config = dict(
    d_model=256,
    d_expert=32,
    router_score='softmax',
    routed_scale=1.0,
    router_cosine_scale=14.0,
    shared_expert_gate=True,
    lr_router=0.000626,
    vocab_size=12407,
    optimizer='adamw',
    lr=0.00103,
    batch_tokens=32768,
    seq_len=256,
    train_tokens=292800000,
    steps=8936,
    dataset='wikipedia_en',
)
Below are experts of layer 6 (counted from 0) of a mixture-of-experts language model. Rows are named router (the router's row for the expert), gate (a neuron's input weights, with its number), up (a neuron's input weights, with its number) and show model dimensions 0-255. Each number is 128 + 32 x the weight over its row's rms, rounded and kept within 0 to 255.
After each expert's rows: a language model's description of what the expert responds to. This comes from a sample of Wikipedia text that the model never trained on.

# expert 2
router [113 129 100 135 115 179  88 168 130 165 128  92 122 119 110 113  98 110 117 165 112 161 159 212 114 115 128 185 119 131 139 132  78 153  92 144 178 124  88 102 154 118 159 143 174 117 135  70 122 142 165 125  58 121 127 127 148  88  90 145  99  93 143 113 130  96 143 203 117 137 114  73 127 132 131 130 155 179  68 106 104 122 147 114  86 161 118 142 224 109 102 117 144 156  74 139 150 136 141  96 155 114 142 124 119 128 159  95 199 125  55  79 131 127  82 106 170 144 104 105 156 124 121 137 147 101 117 105 123 117 127 119 107 188 139 134 115 155  83 138 146 183 115  87 114 127 142  95 105 176 110 114 123 148 184 169 188 127 140 146 135 133 132 145 130 106  79 131 133  81 120 124 206 140  61 110 147 147 158 137 112 108  65  72 117 124 118 106 112  89 101 161 181 138 107 141 115 119 189  75 135 109 108 100 186 107  76 100 110 123 111 145 179  95 198 172 198 145 137 129  70 118 131  93 108 133 182 158  68 112 147 103  50 138 117 177  73  88 113  91 102 105 124 116 114 189  77 163 125 156 165 128 156  45 170 122]
gate0 [139 152 111 158 122  97  63 106 155 100 133 134 115 156 124 125 189 153  83 145 149 135 110 113 178 101 163  97 132 123  83 170 141 142 131 117 112 132 148 128 123 168 125  82 125  98  96 103 104  83  86  92 148 128 132  91 103 107  78  97 134 137 130 161 138 122 153 156  92 121 119 196 177 128 127  82  17 138 164  97 160 105 107 209  70 124  87 147  76 162 162  93 143  87 135 109  73 108 108 133 153 138 134 163 146 184 179 142  63 171 144 144  79 151 143 110 128 124 179 181 114  96 130 189  50 156  85 160 106 163 148 138  84 147 161  74 167 148 119 127 150 115 147 153 126 158  96  92 179  98 131 124 173 116 106 196 107 131 219 163  90 120 127 129 128 177 186 118  95 148 141 129 136 125 153 141  95 116 175 135 195  92 108 131 166 126 191 178 147 140 103 114 157 118 122 163 126 159 140 113 172 136 182 131 141 105 118  92  86 142 141 123 120 126 132 169 117 162 128 137  96 166 133 138 143 120 161  90  92  37 126 145 129 141 204  98 183 104  94 133 116 121 121 115 151 130 130 113 118 155 174 164  95 195 122 187]
up0 [158 130 148  84  70  99 159 188 135 163 124 204 100 136 129 154  93 104 137 101 142 137 143 191 116 152 128 152 156 149 109 139 140  88 130 163 125 189 170 173 152 109 149 138 118 153 193 154  84 112 181 127 115  87 109 157 197 105  98 140 149 173  89 122 131  87  98 135 131 160  99 148 174 100 154  84 134 134 108  73 166  85 159 155 146 132 143  55 186 123 117  70  64 127 146 101 127 142 115 114  97 110 132 113 149  62 108 147 112 133 106 134 145 144 147 166 143 166 178 178  75 118 166 137 103 142 170 160  68 142 137 152  98 108 118 165 124 107 138  73  99 164  79 139 138 181 125 154 152 128  96 156  92 146 110 154 139 134 116 152 164 151 105 157 121  50 134  57  98 203 166 135  72 107 114  94  81 207 154 108  44 132 100 154 109 120 124 170 128 126 195 118 124 105 177 122 130 114 144 196  97 124 106  99 118 137 171 134 137  82 130  89 113  71 100 139 113 125  71  62 109 140 127  87 157 150 116 131 101 125 164  87 131 155 102 129 126 127 163 126 102 216 117 103 126 121 144 168 117 126 153  82  91 113 151  97]
What it handles: Closing pieces of words and numbers, such as final digits in years, scores, chess moves and codes, like 197-6, V-8, Nxc-6.

# expert 46
router [168 148 110 102 151 144 150 131 179 131 118 119 128 144 184 136 159 151  93  73 121 100 190 137 162 117 124 110 156 158 141 107 105 135 149 117 139 109 146 125 128 121 153 145 125 110 158 202 116 113 110 135 135 162 131 125 124 198 170 153 142 120 143 130 115 108 156  98 108 108 122 130 131 132 168  84 150 163 141  79  90 110 166  78 125  89 183  77 198 105 164 154 162  91 134 178 174 162 140 138 152  95  94 188 111  95 141 121  88 159 132 103 135 146 106 165 141 164  65  47 128  78 203 114 197 118 165  91 177  99 144 190  99 205 124 117 160 152 143 159 114 133  73 121  62 148 165 106  86 135  69  66 141 101 163 170 198 146  66 163  75 119  84 126  71 172  95 131 151 135 141  86  65 172 123 112 157 157 128  68 163 106 104 129 122  68 152  64  65 122 110  73 130 133  94 129  94 138 137 117  83  95 138  89 128 109 129 142 141 142 145 112 105 125 162 144 144 133 105 118 174 134 150 175  86 182 132 158 165 140 156 158 160 116  96 169 156 151 173  91 159 137 105  95 118 115 119 141 166 139 107 133 155 124  99  74]
gate1 [112 154 196 129 160 136  48 163  74 108  88 147 141 137 168 139 168 105  54  98 106 117 106 163 143 153 122 147 191 148 108 145 118 114 145 183 178  87 128 188 156 153 135  81 135 105 128 121 111 122 162  95 124 126 112 131 150 130 117 194 209 111 138  88 157  96 113 125 111  82 162 141 124 113 155 144 172 143 150 113 136 125 181  81 146 149 158 106 203 141 149  93 151 189 141 102  92 161  91 188 105 118 134 122 164 148  74  83 198 107 111 153 135 127 149 141 128 215 140 109  86 156 136 118 166 139 117 174 138 130 111 162 121 146 115 167 150 126 102 170 141  88  78  87  84 110 106 112 137 119  93 143 150 127 181 133 174 116 137  99 132 121 118 145 115 142 140  93 169 168 103 109 117 102 143 114 102  61  78 154 147 169 128 111  84  85 148 173 132 129 155 187 100 122  53 131 103 182 114 102 154  75 169 128 110 178 126 154  85 148  80 116 133  79  41 104 150 122 129 118 152 142 154 139  80 134 141 141 134 145 101 126 184 164  99 162 156  90 150 127  90 212 130 102 150  62 122  91 130 178  86 137 116 157 168 109]
up1 [113 127  91  97 110 128 154  83 154  82 194 155 131 150 119 125 107 173 101 131 140 104 198  75  97 101 165  99 127 133 142 193 128  86  77 118 142 110 176 168  89 169 121 142 129 158  85 110  84  98 142 123 173 149 154 108 116 143 135 126 148 147 146 164  99 199 141 130  72 118 100 177 117 115 107 126 119 153 112 126 167  96  96 140 102  98 121  37 145 142 177 122 115 156 164 130 153 135  37 176 110 135 118 159 122  83 153 123  89 152 160 104 140  47 151 145 117 129 164 111 139 142 150 119 121 111 154  84 137 131  84 124 105 101 102 183 129  92 195  72 135 137 106 116 103 162 130 169 138 153 142 121 130 130  75 114 160 222  74 126 127 114 147 102 136 130 153 112 126 143 139  90  50  99 199  93 121 199 103 142 129 166 115 184  96 128 129 156 165 130  90 117 158 163  76 122 142 188 118 184 139 145  84 133 150 153 155 129  76 155 142 138  52 184 144 163 171 114 128 101  77 148  99 125 176 155 122 100 215 162 108 153 115 176 145 119 152 154 131 132  78 149 112 166 109 136 163 113 114 126 146  78  72 130  92 103]
What it handles: Middle pieces of long words (erupted, derivatives, théologie), participles like established, released, founded, and the, himself, them after verbs.

# expert 51
router [138 111 155  95 152 129 146 167 169 204  99 135 120 164 122 115  93 162  96 165  90 113 166 190 137 203 161 112 150 156 110  56 165 135  86 111 100 155 148 109 131 189  99 131 156  53 132  99 144 156 124 159 124 111 132 117 121 123 134 124 108 118 164 156 114 145 184 147  90 149 133 109  91 123 143 117 139 133 151 143 103  64  93 139  76 155 141  83 159 126 139 171  87 172 103 142  71 126 234 111 142 129 181 117 164 195  66  35  86 131  74 131 176  94 151 165 179 135 115 119  90 128 147 127 125 134 178 125  94  92 103 131 135 124 160 141 124 219 117 130  88 116 121 117 126 124 118  87 115 167 138 129 154 115 137 137 111 148 131  98 112 108  52 151 151 160 117 136 161 142  73 118 150 135  59 121 214 127 132  66 150 135 137 122 158 104 111  52 164 105 107 150 108 154 104 127 167 176 116  84 160  70 101 128 182 174 135 180 111 177 168 173 187 144 135  93 131 136  80 122  82  90 129 140 140 135 143 137  82 104 134 150 146 140 119 110 141 110 132 131 130 119 162 183 165 154 136 141 178 121  83 127 170 106 126 118]
gate0 [112 123 123  73 148 106 198 128 122 150 139 126 133 134 154 140 105  99 152 155  97 143 109  78  99 127 173 148  65 213 105 102 156 136 176  82  67 100 109  94 142 180 145  80 138  99 150 173 110  70  75 158 116 162 117 156 164 135 112 150 160 124 112 121 160 119 105 103 138 157 121 135 108 113 134 123 115  97 150  98  89  75 110 122  95 129  69  80 148 164 105  97 113  70 144 143 191 159 134 129  84 134 111 192 143 152 101 158 182  99 118 176 134 124 170  82 142 122  55  59  91 147  70 100 101  55  78  75 116 124 127 166 114 162 102 117 140 105 132 173  80 113 197 145 155 177 109 177 139 158 123 166 145 162 180  96 138  97 152  84 180 194 181 143 114 140 130 154 129 142  81 141 132 115 133 179 137 157 155 158 164  67 123 193  99 113 149 137 105 126 118  96 158 113 129  92 131  83  64 158 111 120  94  95 118 173 132 165 106 124 114 115 103 173  99 154 174  86 133 150 190 150 108 186 138 121 151 140  79 113 127 106 176  90  95 173 175 109 145 161 133  90 143 149 139 164 115 130 127 109 179  88 120 140 129 116]
up0 [124 146 182 110 113  89 114 174 130 125 120 103  74 144 111  97  41 146 181 130  82 146  70 145 145 144 105 148 113 120  59 211 110 128 157 136 130 156 128 122  93 172 159 118  89 150  90 158 162 109 137 140 133 190  95 118 159 145 169 150 131 128 112 118 161 116 115  96 141 170 153 177  78 169 152 130 115 129 163 148 130 119 212 182 172 116 106 109 169 124 175 125 119 153 107 106 149  99 132 169 143 179 107 130 141 131 154  83 129 103  96  90 167 139 105 144 144 141  92 128 119 129 124 140  96 160 124 115  87  96 116 126 121 152  64  70 169 109 164 120 163 119 110 107 112 197 108 125 155 107 126 169 182 129  84 168  69 169 148 110  86  53 151 174  75 137  77 217 109 137 155 149 141  82 164  98 103 151 122 110  98 153 122 162 105 108 107 133 157  42 126 207 111 121 166 121 134 126 139 158 117 139  93  89 100 137 108 155  86  80 165  86 147 110 159 125  52 150 102  76 101 144 195 191  96 131 114 101 157 136 146  98 123 126 137  76 139 106 159 133 188 194 116 116 103 140 122 141 119 158 105 124 187 151 101 128]
What it handles: Adjectives and nouns like music, English, New, law, political, plus word-completing pieces such as ional, ar, rough, ron.

# expert 28
router [163 182  59 146 134 124 130 142 140  75 126 168 139 113  14 143 172  88 105 128 146  80 144 181 176 144 143 131 118 123 105 130 139 152 162 132 106 112 147 101  66 245 178 119 148 129 130 106 123  87 157 135 151 117 173 104  59 154 119  92 166  95 119 142 128 110 137  78 146  92 108  82 148  60 107 144 107 160 174  94 100 136 131 177 145 123 120 149  64 118 168 156 170 148 111 148 156 116 178 153 129 124 165 197 141 118 118 189 141 153 116 187 152 123 113 121 112  52  86  62 135  71 129 207 154 153 158 182 165 137 154 159 152  88 125 138 175 117  63 156 174 118  87  87 104 100  97 103 127 108 129 106 127  73 134 127 145 167 129 134 138  91  95 156 150 113 162 155 128  86 146 102 136 166 128 110 213 151 123 171 148  93 129  81 138 135 136  60 115 126 101 129 151 119 120 122 117 126 149 136 154 227 134 125 140 105 130 135 143 149 101 110 119 164 124 145 129 113 157 126 106  91 152 126 149 146 118 124 180 102 101 101 162 105 141  86 103  73 121 174 106 140 161 131 159 149 154 107  99 136 120 178 161 123  68 148]
gate1 [163 110 169  96 116 143 141  75  93 123  96 143 144 124 136 142  76 109 152 121 145 103 147  89 118 120 148 101  85 119 154 161 132 120  82 114 178 160 163 161 179 116 130 171 128  70 179 158 140 161  98 118 100  89 110 145 140 144 148 112 169 148  94 138 144  93 113  95 124 145 109 209  28 135 140  39 143 137 159 116 182 137 154 138 151 107 109 145 122 125 126  76 146 143 100  76 145 122 128 151 139 159 108 139 159 110 201  79  91 201 137  77 154  71 125 152 140 123 120 159 118 120 169 109 118 101  84 130 122 170 214 185 155 117 167 122 129 119 172 141 155  79 123  95 127 163 145 112 126  87 153 122 115 123  73  97 160 100 141 144 207 130 203 130  87 120 137 135 193 130 113 101 154 153 114 144 131 126 100 124 197 137 134 121 141 142  31 154 114  99 183 118 173 138 116 159 113 112  87 118 118 127 159 129  96 141 168 121 148  83  82  88  90  89 132 141 144 142 123  96  67 145 132 155 175 118 206  97 144 151 198 215 123  98  80 121 135 157 140 148 104 118 128 152 123  74 131  97 138  77 115  92 103 144 177 120]
up1 [168 164  81 147 151 102 124  80  98  97  95 149 120 157  77 200 157 109 147 122 149 141 171 122 106 137 136 154 138 148 151 163 129 128 141  74 144 135 141 179 194 153 168 142 165 109 169 136  97 168 166 121 162 134 142 148 122 137 143  37 143  58  65 166 148 106 157  91 127  91 165 132 149 129 113 149 140 119 105 112 138  60 204 141 169 108 121 110 109 113  92 141  85 168  93  90 125 125 146 159 148 129 125 143 127 138 146  54 164 129  78 139 123 188 117 136  81  82 122 120 125 122 186 131 158 146  95 149 164 116 186 128  97  67 137 112 189 172 179 110 183  69 125  51 107  82 121  98 140 107 157  60  72  98 150  58 123 153 182  85 124 114 114 132 110 137 190  73 174 187 117 107 128 163 123 156 136 144  83 132 177 188  95 113 122 176 110 121 114 108 153 123 128 120 135 112 165 143  99 108 143 168  93 109 137  81 130 134 110  67 128 120  99 140 132 142 130 103  58  94  79  86 152 117 117 161 140  95 204 130 134 158 153  82 126 127 127 142 128 115 108 127  88 155 207 141 158 147 145 149 137 141 123 106 158 160]
What it handles: The word as after known, such or as-adjective, plus time, years, most, part, all and common nouns after the.

# expert 39
router [148 148  92 122 167 103 104 107 128 130 141 134 112  92 143 120 180 167 141  94  76 100 143 160 136 164 141  98 123 138 150 114 140 102 106 164 152  75 123 141 146 112 119 142  89 136  44 153 161  74 120  68 106 185  96 116 170 100 106 114 172  93 145 121 126 123 123  67 116 176  94 110  98 138 125 178  91  61 160 108 118 137  96 181 106  99 121  98 164 169 139 105 122 130 112 139 178 132 136 186 124  77 113 133  97 145 110 154  81 123  98 110 128 146 155 105 153 165  94 101 128  98 125 169 120 119 107 120 100 145  65 177 143 107 105  93 164 115 200 101 151 111 158  81 101 157 116 136  97  85  98 141  93  87 134  95 182 170 165 167 124 112  67 167 125  61 117 149 161 137 144  96 155 142  80  78 145 115 163 144 173 139  92 122 157 113 153  94 109 145 149 108 123 127 126  53 118 107  93  73 130  97  87 117  94 190 168 113 109 133 179 163 173 121 171 204 178 133  94 169 131 146 144  95 152 181 152 127  62 139 119 130 143 154 160  93  71  85 144 164  81 142 181 203 128 164 159 162 147 146 102 104 171 182 207 116]
gate1 [ 98 137 163 104 158  86 145 120 120 169 115 121 154 108  72 176  86 130 148 197 157 107 158 151 123 144 147 119 143 151 150 148 112 179 137 144 109 178 162  84 185  79 131 171 143 131 188 154 146  88  72 144 129  99 119 126 132  93 172 115 112  68  96 132 134 122  86 126 125 128  93 147 109 150 111 157 126 127 109 163 163  88 149  68 132 138  61 114 115 126  86 135  90  83 114 138  78 116 177 120 106 176 139  90 126 157 183  95 166 166 128 135 101 139 155 141 109  97 166 125 102 122 125 131 144 111 106  97 135  85  97 134 103 123 126 154 115 169 165 104 177 132  94 123 140 122  60 138  95 152 122 122 111 188 150 151  53 116 113 144  80 195  97  46 139 108 161 109 145 189 153 160 134 171 109  67 111 159 161 160  90 145  93 160 147 145 133 151  65 161 161 131 110 161  78 169 119  99 107 135 130 198 133 122 140 107  41  74  95 112  92 149  45  76  85  86 115 158 101  48 165 175 101  97 133 122 201  99 125 120 107 114  86 104 130  93 152  97 166  82 164 151 147 115  97  93 141 116 105 157  79 133 117 140 127 168]
up1 [171 151 108 132  92 173 173 135 138  56 173 129 145 148 102 121 161  86 124 119 114  31 160  86 153 125 110  66 102 110 109 139 112 116 155 104 159 114 135 106 152 140  73 115  89 117  93 127 121 131 107  91  72 116 122 108 126 189 192 139 150 175 103 140 124 111  69 102 112  58 139 142 129 154 101  94 149 125 100 134 103 131  95 113 151 116 130 154 132 171 147 135 173 158  80 108 160 140 101 141 130  94 117 168 176 127 143 161 114 191 137 125 159 167 192  72 129 154  96 126  94 115 156 123  93 154  94 164 152 135 183  67 113 167  90 151 118 106 109  59 137 130 125 125 119 102 125 182 112 145  80 146 105 184 145 143 132 131 160  95 128 218 142 106 146 137 152 174 158 133 118 150 120  94 120 157 131 115 176 111 143 123 165 109  78  79 129 114 222 137 124  67 192  86 167 189 132 112 168 159  88 102 148 110 163 131 110 111  73 131 157  63  94 141 154 150 146 102 166 147 165 113 148 125 185 148 183 115 180 172 154 142 112 160  95  91 158 137 122 147 171 122 134 135 127 214 155  41 173 131 125 141 152 124 103 130]
What it handles: Inner word pieces after a partial word, like ip in stipulated, blowpipes, piping, and emb, cient, anim; also a, the before nouns.

# expert 13
router [194 143 119 173  84 118 147 118  90  61 164 164 182 167 105 141 164 154  92  90 105 114 153  20 108  89 156 156 181 145  94 119 107 176 108  95  51 152 104 138 150 176 116 114 100 130 139 144  53  91 162 131 146 161  94 179  77  92  95 133 158 147 113 166 114 146 134  86 142 128 179 144 126 104 182 107 142 134  72 158 120  49  77 170 127  95 130 117 100 123 138 135 117  82 124 111 185 166 102 116  92  49  99 128 155 125  90 161 119 146 121 144 139 127  83 128 174 126 144 133 136 105 170 163  85  91 113  94 144 123  99 145 142 114 108 103 122  67 133 148 162 135  84 138 109 158 163 101 121 155 103 139 107 131 121 139  98 178 135 120 112 103 131 168 125 150 143 208  93 121 188 100 152  92 147 212 142 155 170 137 165  55 194 133 154 131 151 112 119  95 148 108  95 112 107 134 123  91 143 117  80 131 108 123 176 150 125 128 137 134 134 105  86 144 142 166 129  81 141 149 174 140 102 142 140 139  79 117  96 191 198 158 143 104  71 159  97  71  95 110 109  76 127 169 130 121 160 108 124 161 119 108 137 158 111  71]
gate2 [125 122 199 142  89 143 145 157  98 124 183 175 106 140 160 133  93  84 106 100 135 181 117 166  79  56 164 128 167 149  87 164 130  91 137 162 124 110 209 142 135 129 123  92 106 152 147 172 125  99 140 175 154 153 159 143 139 161  72 134  64 115 190 132 111 151  96 104 137  55 145 169 164 159 101  88 145 140  90 110 136 134 237 161 121 153 113  87 108 103 102 149 151 153 178  86 138 167 153 120 156 145  92 115 142  96 160 128 137  88 136 115  87 136 178 140  65 155 128 155 106 138 116 100 139 112 146 100 155 132  98 135 102 180 144  82 141 225 105 159 112 114 155 119 118 138 128  93 167 106 113 105 121 185  95 143  88 120  77 129 148 147 147 110 142 162 181 108 137 213  73 184  64  79 111 116 139 170 171 147 146 159  83 130 100  62 146 110  84 129  90  69  63  78 112 101 173 112 115 134 118  98 146  94 145 100 149 115 108 139 100 100 161 134  84 121 136 131 110 163 115 159  99 154 129  68 153 112 105 145  95 106  74 118 156 162 118 103 143 153 176 104  92  61 125 129 149  89 149 105 121 147 129 131 114 157]
up2 [115 118  92  95 143 116  86 132 135 177  93  79 121 117  91 121  92 122 155 174 175 149 123 159 138 151  69  88 132 107 165 154 169  99 163  93 174 118  95 113 115  80  94 145 138 121 114  87  96 184 136  87  80 108 109  94 102  98 158 170 122  79 125 153 174  70 146 172 156 179 108 113 148  92 140 154  97  97 125 131 147 171  80  60 143 117 108 179 103 136 139 119 219 103 107 160  80  95 139  77 128 174 160 155 121  83  99 119  99 166 119 143 117 179 125 140 172 112 152 123 120 146 116 144 124 109 123  90  80 100 130 105 153  73 122 167 130  81 113 152 131 170 128 167 147  99  66 193 157 176 157 138 124 114 179 169 170 181 178 123 101 120 115  98 113  59  90 139  85  60 169 109 194 140  93 130 111 104 118 141 105 138 130 120 141 185 116 112  78 147 199 188  98 157 123 120  92 139 139 158 113 118 121 142 111 133 160  87 191  60 194 158 153  68 181 114 113 129 118 117 112 115 155 126  91 100  80 125  66 116 166 128 146 109 171 133 123 173 131 119 125 132 137 131 135 153  90 145 104  47 152 161 128 131 163 145]
What it handles: Function words continuing a clause, especially that after announced or said, plus also, would, which, when, than, however, to.

# expert 49
router [100 129  86 184 159  63 115 111  91 115 147 115 201  31 121 114  87 109 138 137 153 101 114 129 109 111 118 114  82 134 175 162 144 131 167  99 111 139  66 153 157  88 117 143 126 135 128 187 180 135 126  62 141 109 151 142  99 141  99 104 136  89 142 116 101 119 138  60  85 125 162 145 117 131 107 198 137  84  72 101 136 188 129 100 151 113 124 186 106 154  56 126 190 188 168 148 112  92 164 126 158 198 139 111 142 190 120  58 130 116 116 125 115 171 160 180 101  61 189 127 128  87 100 152 112 186 145 143 137  82 115 139 125 113 136 134 161 172 135 119 192 168 124 125 114 151 114 159 132 172 130 140 111 136 138  93 156  85  65 162 124 136 118 108  78 122 127 113 144 105 152 138 104 127  93 142 135 154 111 131 146 169 118 186 114 179 156 168 160 125 123 153 134 130 177  74 120  91 133 117 107 153 116 172 127 119 124 109 110 154 143 119 145 192  76 136 139 145 210 122 139 162 190 180 131 161 209 137 141 117 112 161 154  84 126  62 176 158 119 155 132 178 125 132 174 107  78 133 125 135 127 166  89 107 121  92]
gate0 [112 139 126 174  56 104 113  98 167 147 144 101  72 124  88 129  91  70 142 166 137 111 150 128  89 129 114 113 124 150 110 127 216 160  44 151 119 147 173 184 101  76 194 119 152 162 177 154 110 146 183 135 104 120 131 118  81 133  48 132 134  97 117 164 138 166 187 144 120 152 153 202 120 109 140 109 120  68 113 153 123 140 126 130  92 106 150 158 153  90  93 120 195 107 141  76 146 183 109  75  46 168 157 179 143 182 147 158 108  95 107 145 109 188 146 134 122 148 145 142 123 103 128 168 138 108 131  85 123 105 148 195 119 163 124 116 166 130 100 170 161  77  94 106 169 133 144 180 106 173  93 159 112 174 154 149 119 185 139 148 153 147 150 117 148 122  64  94 144 117 148  54 127  94 182 139 128 132 130 127 150  70 101  94 157 110 130 125  53  99 135 105 115 128 106 129  80 100 156 200 110 144 115 156  99 159 145 114 105 103 136 120 138 148 147  72 123 183 108 128 121 129 138 146 144 136 115 167  85 119 150 166 157 105 143 119 129 184 167 139 125 119 104  95 152 164  92  74 149 170 166 116 112 178  87  82]
up0 [114 102 130 149  84  94 104 104 101 144 172 121 117 108 123  66  82  68 159 174 174 140 116 110 133 120 119 126 125 181 148 106 139 115  90 130 140 113 129 128 117  47 165 159 139 119 141 189 153 105 190 108 139 166 122 177 115 138  75 154  78 131 158  85  92 145 212 100 100 141 140 170  49 141 125 134 129 114 111  95 139 134 130 149 129  71 127 146 110 135  94  97 165  75 135  87 146 165 184  98  98 200 176 170 134 193  71  98  85 149 153 142 143 151 102 205 120 118 118 138 143  76  80 191 133 128 137 152 117 115 161 155 181 137  95 137 148 156  82 122 152 103  94  82 141 129 166 107  94 125  85 141 164 150 179  84 205 116  99 144 144 159 159  87 151 150  90  67 115 122 158 122 111 154 172 138 147 124  85  85 168 107 104 149  80 152 196 172 104  92 133 130 112 169 109 103 130 155 199 143 107  96 136 182 135 119 124  66 117 135 129  73 140 138 154 104 142 153 133 131 136 143 114 163  91 176 129 141  82 125 143 162 202 125 174 131 116 160 101  91 132 123 142 129 126 119  88  80 123 144 183 125 114 162 192  94]
What it handles: Words and name pieces in election and sports statistics tables, such as election, votes, Percentage, possession, fumble, medal, and Party.

# expert 44
router [130 160 112 189 135 182 137 138 126 156 104 134 126 133 135 179 197 167  77 130 121  59 162 119  96 166 119 125 149 155 170 106  97 214 139 145  99 146 154 114 102 153  95 114 144 145 139 125 151 130 141 202 142 124 124 140 143  97 143 114 133  90 120 200 151 154 131 128 143 126 134  68 159 129  98 137 161 163 147 153 143 100 130 160 133 148  89 106 152 175 132 175 163 170 168  91 148 173 179 159 164 157 107 141 109 146 125 112 121  86 111 119 148 153 135 118  96  94 106 108 106  72 128 110 172 122  94 116 152 104 177 116  87 149 118  98 205 140 121 144  74 114 183  95  95 118 165 148 108 145 127 153 181 172 161 126 139 138  74 152 129 173  83 149 115 146 116 149 154 139  81 116 154 173 103 153 216 115  83 141 164 124  49 128 162 118 168  37 132  85  76 128 130  68  93 141 174 140 150  76 173  61 123 164 106 160  96 106 125 139 146  96 136 144 191 157 158 134 123 148 106 177 104  86 143 144 161  94 114  77  46 156 138 116 138 144 115 167  99 135 183 109 152 132 131 165 143 153 187 160 193 138 195 131 134 116]
gate1 [ 67 155 176 217 145 148  60  97 132 119  38  92 144 131 127 178 191 148 150 112  91  88  64 130  88 166 131 102 157 127  82 141 132 148 175 104 119  83 125 160 111 151 137 137 140 124 117 104  51 119 146 124 124 139  93 149  52  98 127 123 110 115 108 162 140 145 101 114 148 105 148  93 114 169 133  92 112 159 132 134  75 131  95 112 173 139 137 150 127 101 144 101 183 153  61 173 158 119 109 148 178  72  55 120 127 150 107 129 132 126 135 132 163 182 150 204 156  90  71 131 148 124 155 105 130 105  97  87  66 130 135 138 163 173 110 139 140  98 163 141 130 157 108 150 152 117 117 120 164 124 170 164 161 180 148 105 113 163 172 102 121 153 130 137 164 134 141 157 136 145 123 158 156 127 125 144 161 134 139  79 127 133 122 126  90 141 154 127 100  59 120 121 131 146  96  67 166  88  79 130  64 101  76 140 112  75 168  84  47 131 139  94 116 177 146 111 167 170 159 153 136  95 145 135 160  97 146 150 137 182 162 164 101  41 136 168 106 136 137 176 105  70  69 140 155 109 160 159 120 142 105 151 181 151 110 163]
up1 [ 67 159 149 139 147 109 118 104 171 115  78 113 162 188 145 161 165 132 143 159 147 167  96 167  88 155 163  88 122 113  72 208 157 125 149 132 164  99 108 130  94 164 118 123 112 150  90 104  57 162 182 104 143 154 118 117  59  99 109 123  65 138  95 131 117 148 141 166  71 134 116 141 187 115 137 173 166  77  98 176 149 116 146 126 114 104 165  94 103 103 124 139 143 171 105 144 132 124 105  86 142 124 122 118 118 148 122  78 105 151 128  99 104 183 171 188 141  86  81 148 148 184 144  95 147 181  80  84  89 173 128 131 110 126 135 167 152 118 133 119 115 135  84 117 114 141  49 165 155 176 152 143 156 164 152  77  95 132 157 122 136 161 141 108 115 158 179 114 108 106 155 136  84  78  93 114 120 205 154 122 146 143 108 115 152 142 157 136 123 104 133 136 137 136 129 105 164 158  89 126  78 147  77 148  94  51 136  67 105 144 142  71 126 157 114 125 152 177 194 156 138  81 131 159 161 121 112 128 146 205 151 146 109  81 183 155  69 146 142 177 117  66  48 125 190 128 138 109 110 155 139 149 142 121 134 192]
What it handles: Derivational word pieces and common nouns in expository prose, like -ation, -ment, -ing, development, research, new, million.

# expert 48
router [141 168  99 149 148  61  81  71 161 180 121 140 177 132 163 119 104 127  90 192 125 142  62 107 151 128 122 189 191 138 103  85  79 132 156 113 108 171 142 110  70 110 119 124 148 157 133  88 113 124 196 126  99 146 116 103  75  71 128 159 143  78 152 117 164 144 142 102 133 164 131  95  96  93  92 131 187 161 192 137 114  99 157 117 114 136 130 151 102 144  71 193 122 139 128 131  79  99 125  63 129 180 174 108  85 143 110  77  91  77  66 103 101 101 102 149 109 139 159 115 113  94  65 192 153 123 176 104 147 124  81 158 122  83 143 114 113 157  94 167 130 194 128 129 137 139  98  98 134 194 121 138 168 106 130 102 122 111 129 104 141 110 100 151  93 121 117 130  81 145 107 122 160 152  92 102 137 108 182 131 149 129 122 177 110 193  94 133 111 121 189 157 122  96 132 116  92 156 140  77 156 106  78 154 142 167 113 118 166 155  85 193  84 151 157 142 168 108 160 131 128 132 121 112 133 147 116  84  86 147  95 137 167 121 143 116 157 114 123  82 129  47 119 151 136 161 113 160  48 183 110 142  66 191 146 133]
gate1 [ 62 101 132 116  94 143 137  88 130 125 106 115  93  67 146 116 158 141 152  78 101 117 114 157  84 133  82 109 138  79 155 133 181 129 161 112  90 114 110 144 122 107 111 103  82 127 132 129 176  63  97  96  94 108 114  85 145 146 124 123 104 124 140 128 116  87  85 101 124 161 103 159 117 136 138 115  98  91  91 102 158 132 128 143 133 159  70 125 129 185 104 101  68 151 116  88  62 122 120 167 112 122 144 144 167  87 160  95 157 117 148  98 101  91 129  79 100 221 139 141  84 167 113 132 136 145  68 102 134 137 124  91 130  64 127 169 136 125 179 106 134 111 119 120 157 141 179 162 163 151 157 110 166  85  88 133  43 134 101 119 140  81 155 129 135 161 140 101 178 174  92 158 148  42  97 125 108 128 116 117  79 169 167 105 139 118  83  83 154 115 148  72 126 117 108 131 130 115 122  96 200 106  94  79 151 158 151 163 122  66 134  80 137 130 164  89 117 104  68  85 115 176 164 129 157  76 130  54 143 114  99 144 108 121 183 104 119 178  92 165 191 225  41 148 118 116 132 113 112 135 121 167 123 128 111 159]
up1 [111 139 115 125 145 193 162 202 121  98 104 128 184 103 123 123 143 128 134 160 151 166 191 123 154  63 193  92 129 117 100 106 124 118 103 142 217 204  99 149  90 107  85 185 172 117 140 141  71 166 102 146 195 137 154 115 109 131 113 152 118 151 131 133 110 212  77 170  75 117 172 146 131  77 105 143 111 124 117 121 123 136 166 116  78  95 158  40 159 145 151 152 173 106 128 122 165 169 125 121 140 118  56 162 158 199 114 159 112 189 140 139 117 126  93 133 181  88 121  66 109 109 146  98 165 103 128 109 157 145 180 106  89 151 112 155  89 148 151 184  95 114 141 129 113 147  73 134 109 126 125 131 119 128 123 113 140  84 178 129 164 121 121 125 136 108 129 101 113  62 135 109  92 120 137 149 112  80 147  90 144  90 122 104  81  89 163 153  76 203 135 149  68 151 144 125  98 181 127 179 110 152 153 159  65  98 128 116 101 147 110 115 158 104  95 158 109 198 189 125 193 129 130 186 144 129 125 138  99 132 119 119 136 103 134 100 121 101 191 164 113 106 170 133 141 114  98 127 181  96 164 141 115 147 112 105]
What it handles: Words in music and media release infoboxes, such as album, film, released, Label, Producer, CD, and lengths like 38:57.